python train.py --n_layer=11 --d_model=512 --n_experts=16 --experts_per_token=1 --d_expert=192 --d_shared_expert=384 --activation="swiglu" --moe_layers=[1, 2, 3, 4, 5, 6, 7, 8, 9, 10] --router_score="softmax" --normalize_top_k=false --routed_scale=4.0 --balance_loss=0.000982 --balance_bias=true --init_std_router=0.00755 --lr_router=0.000616 --vocab_size=32000 --norm="layernorm" --norm_eps=1e-07 --tie_embeddings=true --optimizer="adam_atan2" --lr=0.00058 --beta1=0.95 --beta2=0.99 --batch_tokens=[32768, 65536, 131072] --seq_len=1024 --train_tokens=538100000 --steps=8035 --dataset="wikipedia_en"
Below are experts of layer 2 (counted from 0) of a mixture-of-experts language model. Rows are named router (the router's row for the expert), gate (a neuron's input weights, with its number), up (a neuron's input weights, with its number), down (a neuron's output weights, with its number) and show model dimensions 384-447. Each number is 500 + 40 x the weight over its row's rms, rounded and kept within 0 to 999. Numbers have three digits each.
Before each expert's rows: "comes before" lists some tokens at least twice as common just after its tokens as in all text; "comes after" lists some tokens at least twice as common just before its tokens as in all text. This comes from a sample of Wikipedia text that the model never trained on. Tokens count by the router's weight.

# expert 12
comes before: "\n", "==", "|", "See", " also", " =="
comes after: ".", "\n", "==", "===", ").", " also"
router:469489559441500492479472552539418502480503445580434506559430572465523430493535472518428500426473532486580490534554506489462469501478533529466480443456528491527559494530505519516474506491478566
gate0:505507495501603467568511459494563427533432503460601488470555467524502507484530439474532524540555533496473512510515512500532500490546470499507455504509466451537444446435522486509545467490483498
up0:459561460548542601497560527468523512461571486497550499467450492518511475563571498461561512449469501482458515524506455520492475532483524398485481427459500469523480502480459543577537504484505473
down0:549488454488519520503433453411447483463436471514472583520596465530525529498519432447506547490542499520474494462543505545516499503501534453458492565549482557493445488561521490513445527495396494
gate1:590439466516483542500494506450436494523490528482537468512453540547460431408467444489474532466522534534530488460517507468514518452561549590471502635520551461542525534493494443454541521572494551
up1:490453492569468498480441506545520533505495479531482520482522517544511458616540444450428508489463483448540484488581500497504505510525456489456545547434460558428445475436489428490505457501473510
down1:449480520497519536499518515484486503538521479469479448443431526516452444489443469471548536520510503504473438450529427485499481486400552560549480561426557555513530517517505438493554520502534560
gate2:476510478452514560545542449433495478491507543449510463471601489441464453536501464508442507463538471442508406554549469570516445493497517519522554519537488426534508417456481432492499562568478506
up2:482564512477485470478497452532514484516505578519493535554507454478570504540472466478506524520474493530473467557531456502473535498532493458468539527498478504523499485457511404556488526463439500
down2:485535499432514457547473521528540481537476487541487494532529540455407490490486489553489455420454450599516471488515490475471521429613589459450471447473547540479483593430444484562476510402500526
gate3:441459513456470447508461448505501494488500511456517485538511488519540571582479484472464496452519575513510537494555545475521528534486499519567538547490524526457512517478453502456498396492465446
up3:529538476475460521490493549484454572497467476597557502519541455460512535504456501525495495587467459498450509543511449538523562559486447516412439531522486497552457533543525529442471493519422465
down3:514494559591507498542515477529581488502508558551490562489482509517476431423519454463503430457462499492522471501474499467509570491497446472548423506495535495511490535558541542541523544538529492
gate4:471532513492495481565555446535515413505520456515586554551493574505504419508520492526450474411472545432525532519527514521601494480545499504483543477522538443480555501496497537496481486520557468
up4:463501496469498460551516502502450483417446473500471439455511523501516523519569449472416430562440506601535504503441516556493510503472519476536489547506452458484501523517511502522560459487493466
down4:566443485528502502445528516512456523538486538458426532497468487477495476450432547478492476489523520464484460515495500459521487558498477399530487464554548472575530482486465508490448525478429470
gate5:466504477491511542521499498434477430581419539455507482480516497454436418530519506572452571543538518494457517567437487494501535451496542545492544480417473508513534496484609540543525476504523519
up5:479486505571481520537540563485488537362537498552468479546486489489499530459511498478472438483433519466507506508562448536548502518435466464565485517511475578538499504570385494472503510560472461
down5:515523509632461516506490545507549508457519496506447475469480484538472556453512497521490478464486519522500495489513437460464487565550498483522492578552497537519477503586464534556555518554489499
gate6:459531479428513514547507436413493500524507393500512476545466486525499410573479443540521597510547535424501477510491505552502513494541501529464458452512531494513545498568562536520522560541490536
up6:557531529520469470452490559550545528494484490533557449497476521491546602412459532458469484461498445554496495493488478500489487476459492461457521462548444520536539481461464563461512452466505441
down6:470497517525502475493529476543549606438524496527498490449539477531474508511518470531557515425420450468533515513545494485446489549597461459513520613606470498485509510488474542470467446519471493
gate7:544539502512549434464502534541458493500548408461476468459487528577542503478538465427483494491484490513510449549456532477470527439460510477404475481510569506429588510494495526540428470498438560
up7:485560406608491546447517572483493491493462474442461480501424532552516436516543479431519510429477527499535508613489469516533548490422589463412465492507529556471479481521435508478464491481453449
down7:469463470478472493477560525460490493508526455510547491482469521487505517497527518504446535451522559526482502550518474454458433445538537465487549416553451498462486524555452506526488519457533550
gate8:487477524544502480476472613497448561513431514501525424544458469470507541474488448441470508559509378458524411515563526486508524528464481520551439502504539514491470502502438510491494545464519488
up8:541446526429452495519511495459509515548519517538405548563483458452495529424522559458493551583531501525516405552530489509467483569513473532530468438464486540532488432464560452494501501457554538
down8:558510506469523495469466509461492548622536493566480452518559447551554505508515517490554576463492424508498499459510472491476442487440568501560509527502539478498507482505525481493422536523524477
gate9:459463467498473522486513569524479514521457502467537532470537483521485482425494519536499502443439451629475513556492471440591474558519456448501447477494553487520481482520457539544513522511530507
up9:534482514597529568493500458579561438505485498552565532477526435550471495420511480487408487455531550556532487523497577491543501519481504572509591534488488441550486517579461515492474500458433520
down9:469523494462510518563503464510496460541544457507548505504460476559589472495514477465472516532441482514541530476564535457511522522494494515589571477454508472486429513458457543507452486457459493
gate10:462498435549510507556497454431457466507548555482479447493572475506472541511589473478456457501503515551506442459517539461525527502478523475480511454476516477489454554522521512409526461561520488
up10:482469507434477522477486505483528463483515479437525496464470503450449451493496546517512490429500529433547490524483490520522558597522430557484520539516529448499427477503525493457499527465549481
down10:554465508513538569493519518536504491458643480564481456462469434504482419515484511466471420545526515480455483549503446463505495529552538532512494491480529480575493515475430562489411515485488444
gate11:520466525472471528466520468535485489491516506492521452548462575464507498449575499491546537509580501530469408550534515470480474544473463444447491550513462534539526520517476539510557511537483482
up11:509491419496479487534523473414492587478511593410484498446572481468479510443481497503497484539435460561484575487507524499588448574507498555550437457513546511529479502485493474517478401468615475
down11:536546480480446464503535506537488461609537513435486512505453486517473509574440507492465522503534528512417540416462430448480439546531464515437484450515474461486463402514510478538462513539484439
gate12:545515539455549465431535499508487454521505499504533453514545544503478460527539464479451518518488443537508463457477459505498541544470489466487458526486526447427542463481527507545533547516500436
up12:523526449514473501539403451473532489501447529520475512561540471530499521524485505484596530453478487503511606477482488507489447512532446522485549473475427496478462550484448456483458442508497514
down12:504520494449488424548456426420454546492445601453545500491589521477516493478518524550540541482548599390415492512471525523487583503523525513509504492501457432526492590499467463456487443522418507
gate13:446580492640470562506511506483508488501486508522411478493427484462515472494556410532484432488494507430451549500416548525428467572424508450512505483519446463515497529413547534538474397455506561
up13:514473512487500428543493521547456542486451506559471529514467492479520475499538389488567491485490455533501454524464504420521492547481522513462446512519575584473463564500478527477533500441522543
down13:505536540531541491555489525542517410486537528517539539515473534522505409447579453554577509522448490441532497493490515531512429512473506454515484520526501498463426419462460571505468513427517487
gate14:497430512472451494485536486465529494466436569525505536573536447543460541492533555523536536494550534532452518504525548490590519561553392539501508544520469518443428510536536504565567501485469522
up14:469454488476510526486493499535543517464517492550488440516509504492495540490493517554444533499492430434474469478592526551556477529466518561463555484554481505460548510518551417511466435496488505
down14:489543535517466483484521431575537534519543470467479476538490520495434510514403467452544475441449488548519540499449530492515442504526492504497517463502453545476500513434481519515474504600438457
gate15:491504492483523494458517535504417466445520503450506461474501532501476483498530490417444498497575490443458513501584547568491470511476484638533501528435508480533477499419494496486493475458479577
up15:491501522483476533615494463519544451523468429498583556493450578559582500525500478546540504483430507516518528496485476488458527469521504451509493480455546527521529546480555479536536491539537473
down15:567501560504508496573491506518513483433553601519529523438499465487516541484499520485554459532473521545580522467527477504523533523528429530486481482481508519471495504485452512534593481565579497
gate16:505540590556488546501514484512503521543531549587578549547520512543508490498420443529523476490594551526502498506492534548489518525523488480491517540486429452455520485442505470511467505552418513
up16:541488479417526493533506476453496527453488500444454468475498498462461530513555518439483489513462482463517470477431535427535420521478468500563450482545546513513517514500518505538547537493567472
down16:496541512469499540466581397458432454428446498515493477463547471442408490498492500463534553456430518458536490516502425501471477488499502470438461486526524590536474484541569512496598540510553458
gate17:499536479498486502503492522551459466458500475556493468532527515493525499513416527454506585493482557487471580519525509524477530529494502527479517527559551466523515489409504557416574463478516516
up17:493500441483463455446488537515527517498517509609501506489523442496582514496459504552531547494525615514491529544525547407530482458458529533483470518545554476554532454384552545493539511470558516
down17:515490443512412525532443478456511507490462521479495505470555524514509465502503513498498482456520470496504537498418571522460515490438555622528475438449505519508491467415498515556518463456491484
gate18:495418456549481498452497482482463485428512504493548553509537497521458534481449526495448517511469454588536440537516463526473492499430492480497536522546566430496498447571428495524488566538480496
up18:495465504517456536485540448499510463417432463585538552544587521483504560580470535432490482522525524561508451495549439598441503491393523452503542498503554461496454538567465506472494554489464462
down18:416419487527512463506502468516455499472430506516505522525481502500498489488482542549482511577470512518534519467507503432500488540491539606536530483524557531504443446542511562469459513538482491
gate19:468516416433475583553532469525485525551498517553490486440480536484549507487537523458552503449429497483512432478532502556525477485499453495551563473520491510412515518500515525490548453511482484
up19:510434510471543518478553486476474535553532502466539519525489490504518540518519473507557515474511456521513534515479434515508495463505473534499452493530482425471481505461473538521539525502453435
down19:495487478528529450546551448502465480555550500482581483435497493466498487518454523516480490502491438562464550477481422485520590486552566552535553435452543408497501499504474573441474509479559486
gate20:561499495526499503517559518502550484557488506494461474536561456556468522514437490449477508589505481485506553487501491520456484507523444543579503432500501511454533481528411539527533486523508501
up20:525532521474525524535451558480422489501459472456540491482490492511488489550453465535531498448518537524480458491529489519519534485493565442465435532519493550476482490521600496432486507506462469
down20:526454490533461445497433491474436518522530495470545490504483466433552483476482445429539429524547523529508487518526512600543542531572510470539468547490460479431486472467578423510494422448561482
gate21:469512529474386485458503485459575503486481410429536428540458477530529510526494493492517530519504523519481485509515523488441564436462503494489502476486477448542539509475518516597458508574519546
up21:427532535476415482478476531460468474495461449453522429536481469529539516478579461510486520598479498481510502467575502524438581485493503504539443443481577435508569485465499478575494498488474487
down21:441537549462545473523476508519545563454465506481430439507493478515487543546535472511487522523540474529447504484572529493455551472470495492538497503497465537484547474445512512536564479487476500
gate22:528601548456504480523507527442496485503522521604547492536571503509498597485482523487486558478543456495541455554548545548484549581504502479553450473496525478484503458530550474429495502477495585
up22:532430548484474467560516542498586523505534538475483467502495458497520490518478552487473516491489397497417516448493523525534510472485453492506459582483474449443499446513490485456525582567499527
down22:538476489509508544514580485469466449483527458474445455469484509533526523453440496474482462483513497517458561471426480411532467572538467467569531554488518452451474459519520452503499486498503469
gate23:523508532486530489454518496522477498496614543461486525479571441594522452431470520521510460444489484531485540528434463504499552535495535502461462503502475524491499478496502487535505454479513542
up23:456419470500468513493471523510438523500463496489526546456410549464500479517555495446472568521582534499489458504467484419466469468464499461537519455571546504504502418504515537491493564468471447
down23:510479507494498508482518579537437449500415496598536479452446504492505566561559499409567559476532520484417453476486502499541476498450466502494502495509482483487472489505549560446540523453485510
gate24:562459547425540497537535529508513406500491387497508545433455498477575618500472510522434533561533479505445489523589536492513522526473573474444440497512476556454546565489478510530546507502495511
up24:590450510440497454504465491537495567513447525549438496443478503571527499445562501505480506541493490465512540466498549510509548508476457454491544517490582454547518560472473464489472488487483531
down24:528536545526513519502529540573447532478555470529476504450413504483539586463486505472534510521493468548562495458505494497573505508523507493425527455494588490523609531477472452505387429466534432
gate25:503522533535532548495473410516476483478584493574448469480505530564582550514511478489495486579449513468547549477577582480549463511529467535541562454495411520408547471537434510488468495448497480
up25:493508447507521476445503583506530508558501478426518501473454511435385463497476472429550530398534528520478448555485489498448566489478476512527482574455532465458393497504490482533497510526491523
down25:501555515537539492483535528497467444467443439506484480475494545430497428504466510425495462427508562533519415519494390517477503437493495460499490470526502535548512500545579465515502476544529520
gate26:552521471543503542539503524554464405550456512556490457531429564485559481506494556471487489465568442509512559496453499578522469539471470503500455543523504497473396518564493566543592565492479472
up26:521538516540481516484480532490444426435459491514518439533487460523571518480508557470548473462581572465491494513487570535489509460458524493530471548519513538448443489597494500531510520441484516
down26:501460546520523521449483490490454506552475473538524461561438566424510433511556602477493449465487462476533491470533517562490444546504515587537408501578516528472525485535457536472504521422488553
gate27:546461531486547548530501468502558535562528545503469515507474550492465456462493497452524540482512476539497549487425460447471482431545472478536362427579545473520498522465475505527470555475510472
up27:475451580519524518565545456466491521449483560548492446524449473534485502573490425497477459494525499501491508484514446438512435499537455467468456439519512604533541506442457469586430543503471451
down27:502576512449483516534548499457502528518507563510422467573505418482475556568509525450493501522491534479530552472455498560465526496464488499488532446481517543547488546417496584462489532481492478
gate28:507480486491434601523502559390521488398559456529513530516397528553507468472548531498447454472538476443456496500476594479561511516526432541542508530580462412492522528498563523578491488525518503
up28:496501473519503514474539487515576548471469490563417515470502466531458516510428468505426498553514476446477470468464494500469526538537499480506523544595416556546570467509563494503466499464572518
down28:490531520541484478472549500433472540550506464496530540480544459500451509537412524541476464502522452531463531465503528499418525494462506600479487466516506534510566502495516497511545496567550517
gate29:520468414505452509450451467529509401504528517545478539560535537549519444451474492459476456493435506574543461558498542522453487520496478436498531552506515512445462439496546469456537554489468504
up29:403467536463522444563547504513533491504524496513453520474482500496502527508549489566517499555509477515549525545533527509597480472564543460522459518458534531532441506408538476466503513497464482
down29:440466492525475487514503485509562553470524426516515494586447565492575513479488514557473462542534515471487469495482532509486482432462461430485488496486535576485552575490505537481424476512527543
gate30:547508543482530546521571492497475479552484532460486574487502527531472471431592477527559573537515516445511494543483511489515439457567522507516471526474480522512486481492509499473545461482485524
up30:512473492490582551504527473575500445506420523489460544476518541524514535524479547587542525548580476500464524482433451453530435427545490443540431511490504572501505540604522515496489446515526499
down30:541541542567480546490504506479496543522423460486526511483470524505550488552530536508465506490521517482528494506447470532521523494473552524485454567558535487460519492505424492564512479486520461
gate31:489511458476461511479465487534462493495541530476517521510476512470457496522489420501521518507462438515545459530393442492516542530576502476522540473513439483456464429506521535580490515452487500
up31:487473519516506515537497503472470505498484459500523516424477459478493516525454455570452553508511544450527399475521519473522532534513559483477533470481501509482471546542488520540486525481553452
down31:510495593425566548516541472579508513464520430455409530469539529491444485598519473519515612479439405489506502495504501559494613484438510514497470426495496514442537489457432509516406560516487473
gate32:513495518436486521571529500549540506520526474503530436578467463459573494563484502536518507507473455587463471513460487490482524538491491496467466532507486492539438540492494499572535521480426469
up32:506533555510507479534474472532488443478494482596515500519498454504413523447488550513524507537465480561515540602550451534488489511585485517439549554530511475500441521568442391464539468469522545
down32:486465533497549524478487527524494484480522470522533584480483512491509485412491510478462514469518446455531539519391496522558442487525433520503506513510454492554535566601474442536517528480471462
gate33:522497555407519480510467484506470552537489480583452568542529554474520468517465565463514508531501470589540525471523510533461482564620487596533553425536553443572439507521449503480512538497526502
up33:431513452542447493520550499498525506401500538451516416495506485530480470484523435546472548520543496394479473539513528464527506435412506421496472511480473549470477469492522522524468468487460539
down33:478534523559439491515403457531481469458522496487590450485500480564500496419599510465504437559484508475511498564585476533492497562545536563455532523514464439518531468586512479511559531422579525
gate34:551543548471459508499489466448505524515482499522445525531500522522506505487489483470505510536474474474537485431512531461525504512520508543536525518483491493467472503428535499576481472552521432
up34:528530527400464466451516520510523496530478504425487399534474549486453441481421389465521469456504619470574494497539565512586506523465566540494513555496547504454469455539479531558521518522507429
down34:487515537456457519536459534518462554464420440460505505541553504457404441543528469488495524456424546599517474464605515493502520412452500499403541507480448497505511521490539573525451518535443503
gate35:550501458461426514504521484458562534537498484517525489528513515499564474576472512426606494480569430497527473436512430558524509448452542482502605507507518522525530549491522541485507449495451516
up35:476450563436471394519507536516484471516509493472511536518500539523453470464551484542508491611542521478519494468512499477507453520536557564481465516449600495539484400499538482486539521501556545
down35:405482438514494542554548548553509472560491508551495458516581502436444489512498516528459465500452404483460581522433486459496462521530489458518519537472503440466519529451487482473533499509526429
gate36:531523498464482551512432562495491550481472539479494468460493480460443520600403406498553512525539478420510444479495483532534503494510460501499416402511441516494533506517544569501413515511424509
up36:490527495502467434502527449499550528501490500512552415467500504507494417498540570505566474453479446484497521524527466559558601486451514555519589577494488440516454486489490561463503495457536487
down36:502523540530475523475526438509537500484606534533522553464501475523531514466487537498482389534489503468509542504560425456533533491534554516549518511508509450527517517542439503523552447613479540
gate37:502486519503465516515568518538507501561526593550472477444474473582502512522554485438548495470563559469430479503521581465420522488495470447491533613520486495544435489512566447483562558516529564
up37:514448440468515456500460445455481529505484551535454486454536404472481531514551489581513476521452475585535460506395436502537438483492504514553501409494594483557455542458485515561468479469555514
down37:483493514542487506539570510501467455530507562498462521503538483450441462405512525506560512466485393493578521453530420491474519479589460483547492518442451513482540476442534621497519492469513537
gate38:505472484494507590442527542500548463535488460476524558494509571525511512553512544569554514470499462525413496495457455464539509549551414504478515473482472490419442429511523506519529505496581519
up38:442421563482453531518525538482479484474541522486516509615497497473489482450458515439509449456467505499507455503498433449516518459504505415481516538481505465473511497492490431494516462500468497
down38:437529486466442461472451418489478478525459470526529527665531465525502506430512511511497510517487501459544499491496496426458521463521475422465534489530484451499491488445507496479510609483506519
gate39:439526483479493458542531542541484455537562528487511472517510478544433437482493544487489532476491510543491466499504464496535456514390477474503486522491580531469459483538546498500497495514504548
up39:416496497514478475544511533565507431497566485469480462497459473574448470460493545476483501444453549517500542512538502524518434519426538479525485496473568518428466459559459449477515479501495499
down39:481517470476437449514531512451553487562472413501536518599435510545546477509532505535535462500452500460480513557463539494444503504515511543511419436469511511464503499493524439508422463458503547
gate40:601557592541490586506522537466456480488508478468492502509444582468511540532517528502557525464433505467485457491425416457536515583477451486465464416488542476525443480498572532520482581536542503
up40:579508570500487608520568502447504584453561435521458542466497543516493485535580544517550461495503514483534504467469480475494511498459511479435505453524508500506534513458542502502488501523536437
down40:483538497556493492550462524509509524555515463452497538503559536478468504568535569540539513487457517485491482529454473500492522482460419581509450505412504500584569530503511528475461556509461513
gate41:524438393476445535503611434488602467494523510532529528499474508503478458518475515558471452603510532474465563566514570524499511433459478496531500527519486501425559490558504455573564523491505488
up41:413503435505512569523628457574559488502505477480510542447436519474493480492536513541444473464439493445421590539513582577530495500476474555497504490515500486529564518540481442579522496461538518
down41:558497534521551533508544573503540521473483469554500464488443524576483443562499534529477472483455468444506487529432513550439451496470527547501520427483441536454527508506492486522503489459513472
gate42:601445506490428521514533467422457542526492461468490472532606578513495534487548547450483508503517475413478466506515516492555520501595499462510501558571515493574505521540510477463499393534490430
up42:553445528510423540473507452467501531469490516452500527601602557561483518537555547503481523517497437452465519517454472506542487498530517465508435518552496482532501469526502499488522421492459529
down42:513453580564512516457538480454453565472482499500480431467567521532536537455605495533502538480503444487505557494474473533526463449497533512548526516490524545524535509539508507497424482560474487
gate43:475493525457516540503501435482545417562428523524537542517500530587474479492546507494510504499539524517542547484459408458548471496572510479531513511479456542480446440505510470558507518481520476
up43:523491513474508524528576526524516543513550419480521502509531575415519544466502504562507492528597514494472439488495472468520519525510451483514467449479589420535577531470548504445532502453535470
down43:429447481513504523583540537418490398521509417450535497453467508490556512483557512515439498518498492511513443488507509530486510517438515515572470509532487496461478527466530451475518448526517477
gate44:505517505545515525528534484430493499541497481563519540526499546525396491444571558562447512475504546496463465506462465436517424524421503483509476474492609495501438553531521480518473544479548504
up44:482539491597518498548515489545515477541446462598521537510521523554465525507442464520523465484523480524437482418495524484524449509478498536455464542523552543494577520558516471571464554450511556
down44:533553503550522464476527524503466610538429534552553518535564491492456517517517521513542540501479457417530507443497492520520496473471487489457521496511480562530521561514522518530515459498486504
gate45:521426594433464500574527506483553522502481454501467589472532485458585583509425528561470528496537517599504556461506498476488472440509513480535483503542435471502481542613506432515506554504468525
up45:531539501516512489549508476558519484508499521526525449540532481433458437489527491481531512575523501528488508474500531555462545491527503539515446478446547525532521536485536522461524552515532494
down45:517464509572509498546526498481522501508533495424518491520477518451519462513472531475500455481468464522460490497533460448533470514551529502487512497426504464463527479484465488496505496513493554
gate46:469489479559532548469487525506515524551576472521473458529542527488408480521465512525541470492477449537529557474507524506479417486507538551527446581531498563462480495545546450498550563515442440
up46:436510453480504425511556584515461541459498559466505491503457402552495541582464490479446475485464570423460495512462505480517531519509499434499497512457462520509484522490442576513471513469579513
down46:500538538519553463545517473501483471494516438542537522556557417558545436501502494492463530523511484469469485498541532508553542606509508550464517474516487465443488466543501458499518445546496452
gate47:441530520574454430512554441520525397492463497495504524473502481513524592531506531517502502502427469529430587447441538510490562506511487564511526514529529520516486452589464589542573524531466500
up47:502544535551566517482516489550483445500484497465517482446521523572533575498586508476499476502534421451474490505516455494468458491442508521521473409494497509454491406533560558509541536519519570
down47:445585531505535400487471501593500508534535530524509509549443460438509435548442428499535460486555538425477438520485484508500530500554550489491466528453487549482482483532535530497578538519480518
gate48:537548496542589530513420519429487525517444491503481514464501504509552582464440516430505558499532479491456458502476496479416477582433514486465492439504486561544508524420529517475562555502585571
up48:485533429507527483490533592470535510382512455529577488543462463472471555468507475489542514583557609362458380490460517401509480498442564525479446532510489572510396482533535568506429553481489514
down48:479470474521551587477515575406520533454470446477541519461492502519496543441474473439540543537548535515488471489488563523497496525421468560474457444455495559524499518566513546476499553361498478
gate49:488516543482422513490491487454463508478459483523497533486500535530462524521513475432457502464484499564538562564521511488560452528486533517505511498433468516477500555506493485512480469439464497
up49:445530561543488528486470544495453509480519486503503524549484542533468553559525461415439495473487468517492612544545535433587550524437484491418470448490490475519512565500456441516502501448495497
down49:511477555493564514527428472522493518485459491523553428492535489495380535510540534492540563520420475514595501529502536495450466451484504504454532445442529486427513483505531520498430505495419465
gate50:545545468429490515461551587500456512569538501432554451479435571484459471480490405533498535459421456526496505458471535502514567460496532429542482488529535507467521466469459577543478508511492491
up50:380522481486503514437553523521496485465441543452517574503533503459544445510506423511409453476488538519521561458440520486474612491528521438530485470519505538451581454530451545537462492584511459
down50:445549511535480507574457571536470447504496518482479412449437476514451513543578444508517583526473489482485527478492450544522542388396503479451530507475474517439448478421480432473437530531499505
gate51:505509494475521522498468559486536528509443548500461557520500475537505509505488516427497443534504559503480470539481497522509531511450529507495517523514502487582473564401518530560522457497482544
up51:518520547487491445474466482597483453478513447467491495494542437432462502556508496482558518498495517502550554450476522527488438480600503582484454505532476455517500514588482457444529508539423552
down51:439534545454477481480482429555556454468581519473456438404506499481518481515547453456458514479496580486490547510478505494500523519602482484529515477517546513490575497542502494533464539489515551
gate52:502468509485530420510496500473547476512472559520529493520566575554429515490522518481507476458442470539522520486525472563588478566558489488569490456563480466521513433582466473485531468499471541
up52:476552523527482568534490480490499516534542478420480486498418500455523466505500470491511475531568517460546464520481506483401508474495487495485514552445476503503524528487537495409482514541504486
down52:521488432522555561485576526498459558543515482438480499450473476467554507555479484488520460551452534520441511410540494464498524449477495500537533518574582513517544514464409525562523451543542476
gate53:508471509538517577456518422506521507531508501457502499445546505540472554487574486407479504498478553463505532449463477427434518543565470518443484475508493482530530495451444541460510527477502453
up53:540530544513515495548510449499520546474495482482553457492475470470551549499495519489498525529494486578483541450457520505459510488481442536508492448479524455562576565426435555543453558498504436
down53:485597469532515457503462514476479504495536510512462463437454456435425630472539506532497440575501581465531500475392496455458511512520467515513511496543509492525511487420475522519365502441434423
gate54:514598525527459489489504428469504486546567485504560454499479453539480531452496498474568505506507536560510443469471503539511525487517482542470545491496492515518508479455525458528499461488508474
up54:466507467453485462528454496443461485439514468417513496492493500448420524450412465510594465552475504483549523502484479508510570466479467510506551508495545540463458513472520525511493531510559427
down54:518427533468496477473540487527442509468471490489549515514519475496477474474496499477537482536507545490443521540515507556537547452429504406394551609562553520486499473500591497505554502583462509
gate55:477449463472495490464547573461491527514553460470495479474519470491524558579493446433446533470497478486514450502512489529538482458578504522553447485477597466433546481470494450503485541606490492
up55:581467406500491434512558480532555504523490500530459506467486406464494495540467550470451507535481520526479452506548409531526440441513569493555481474440510501432475418513551467434503532520491557
down55:481448534508500461516510489476526549467555558448456412507545463504572538498537455530503515498460490472475525529550554531495456533472478562531508451438548487490526432466534538507454544558487550
gate56:594500570460464514481542523548540452557451502497498479558481508551478456529498471538450531526485511483508538469466494499480487473478487413563474627531425558471504495558510493468501474524452542
up56:493551484508509472438465507496468489567529432471545518554527520502474468487537478519515492382454483531496497512482485496507473476433502517445564566524506495515462505439486544498483529553449505
down56:515490484573487485504433487452544483518504492555509493444516510547439478560506432592535523492451523495451574445474528501562494507515485475536390512485542516444528516555510599428523484540496518
gate57:540565482406507466488464536507431565471512505499500477519437529543513524444501505492495539594545478562480505465463480521459568527443559540545502477471532500539506418461521514471451521504486521
up57:470474553431522466476534497529519556447530547478506445515505491525478519465539539465478436445498551507489350497508544445526542540479426491538486479446496482514513534561540501532516426498466518
down57:494512513429478432477447567471519547494555537455532520544454472530509521489521491569549540503521507536474460461490588533452549490474491560593466489478446443536559544554508541549484479467516510
gate58:494555555500518482511556487444486495489554476445564535518535458523482489525422518544482553532511446507455438574450451492531560495503496518502551395475503487553490478536479492527504396533481557
up58:497433460507538491540474524451476481469530550430637515599469467525458477497447489603502565490483421453403413476530517510525516529482495505426611457505581433542445548536481524552481479478463514
down58:482511536512510523519465534456492533532545492573419529519558496522509443483500417478503521497426524440503461492529469568533545473455492466482496477491429462498489514432498488492501509511442554
gate59:519562446510539547558480457515543450551493516528502447532492492471520492525504503537477486458510474544502534424511520488522489514601480474565483546445501423492509532522452503512604414444512435
up59:550469489505504477578446530528515499574426445445511535474537543385503547512540507492491488517505536536472518455561519514478458526498556448471542499492478526502411475487487566455570467452515454
down59:544436435506474541533455462474484504611470457468490435524478486540484529534543440524397509541514452490469484488542559510464419547533475493453511499455527639440470493473504490486469517500503482
gate60:451516428476488438522515472543513592591534561502556563469399504555529468499495490527529509441467465468491542493517496575491483517523480431477490518500468544492507497443475475537523510479495540
up60:438442497515483468480541498487514527534505550467551433505486473503537475494481431475464501507452514457449517478566496513422444471474498501529507561481514416506475501490522519477563460530528457
down60:463519477452486450502541464511501468498497470539474590469475523505627529494501443500527489508447470486496532486476485454405511490422584530517454521546534550484520527463494481509438568551524469
gate61:604512573478545533509494494426502578550504482557452452506561539447485542491471459471536528560504576510483472474498444505504481510484448512551481485484519525567532513473513471505486474493514569
up61:522476542583440553515488482453443591458517416515456454562435463544527462482504456464471460558543479521517511524504460452503548476556504475452521502522439536521500500546512567506471552454491501
down61:555583512508448472487586517497424592461459465449484489539458490482514481491429520446386475502527488543523471510485507497525546483535464473511525486462483508529408520483500507536418530541419495
gate62:480486551482544513516493433509512567490520489529481496479450560477440485528513472546482451536605596538551504542471411466539502497545493485507531459561514453537469536478495506477540506516503561
up62:526545426525447464463521550496496450504480524487508498529552438485560486523444522424515518479384461489445566460569573556520545479434555507494472547424510536467546510484479518532465501512484508
down62:563555492504492494439469441560458577519464596548454467529554503495467476489446519499534519510528482510461500483512535488507518495561449486466511500506515480500511469505470520500480561478520534
gate63:465520477516446497513505470458538441579498497481562498461557507468458472481463510531463510567502497462519544436468425533476480469392470579457543420508482500506412501518479511439502524439475516
up63:558476468514543525407459565508499532486540519451461488487474530532512501546504506457534516461508479493509481554520520417498555467533498476594457541468474499468610488505471557535489478542458472
down63:588539487500518592492480566533446550494534566480490450441518482495464499495499508490466560482519533507472477473569451505517469510456490405527499521531545544471479454488512552451516479509508432
gate64:487496476492484550458506577512512442488553510452537479471525478517500508509562549485483518442497505445495444530481457531516490475442504544541401533484502453414556501543556496543481531526503499
up64:507388521480469518482488566524441385514475561469512419513545511435479452507602548471478569519470471486482473497482472522501503495395545532485488581475530485543500490533541495571477494394507428
down64:419495419506528481474430488486484529475519517532488419550525588501512470557574531532498479556531523475528500490529575547461541477428442433522478495519467513479465522365527488622453462537543435
gate65:508540449446411537470477528451521514552500539437499531541592442549456515529528505499514464553478453422512497418572509509475480457446457517531554488502466488498494483482488530484514495468504521
up65:501505462545536536520562516442503512541467527549492517515520557411477416463435512512478455436482444548556527575502499485482543534500566475485506506504527473488503468539539511466455589518514506
down65:373467429510503567483548496481493499530500524503462489458502482387480460488522428511453530476507446539476525563393528482455542523500512559525444485562531445494446486509504501430489493486545493
gate66:534544485501485556484518540470481524600569561508530487463498571468466494479456474491531491520494486511559458519472582528530509455504519464507518553524501509463444528464474449576452430534464463
up66:504564493474471566417587509449523425550540561599505522470462458498513528515473456465559524476526493560482540537513609472575503549492431482525483505500629453436429527519469500573484540563536490
down66:480489477492465535475556472480519517487477496501456516507465463512466512527548511513502421527508539478485417458550543463448475456583423476479522471602541507520497546512484492454468557514425469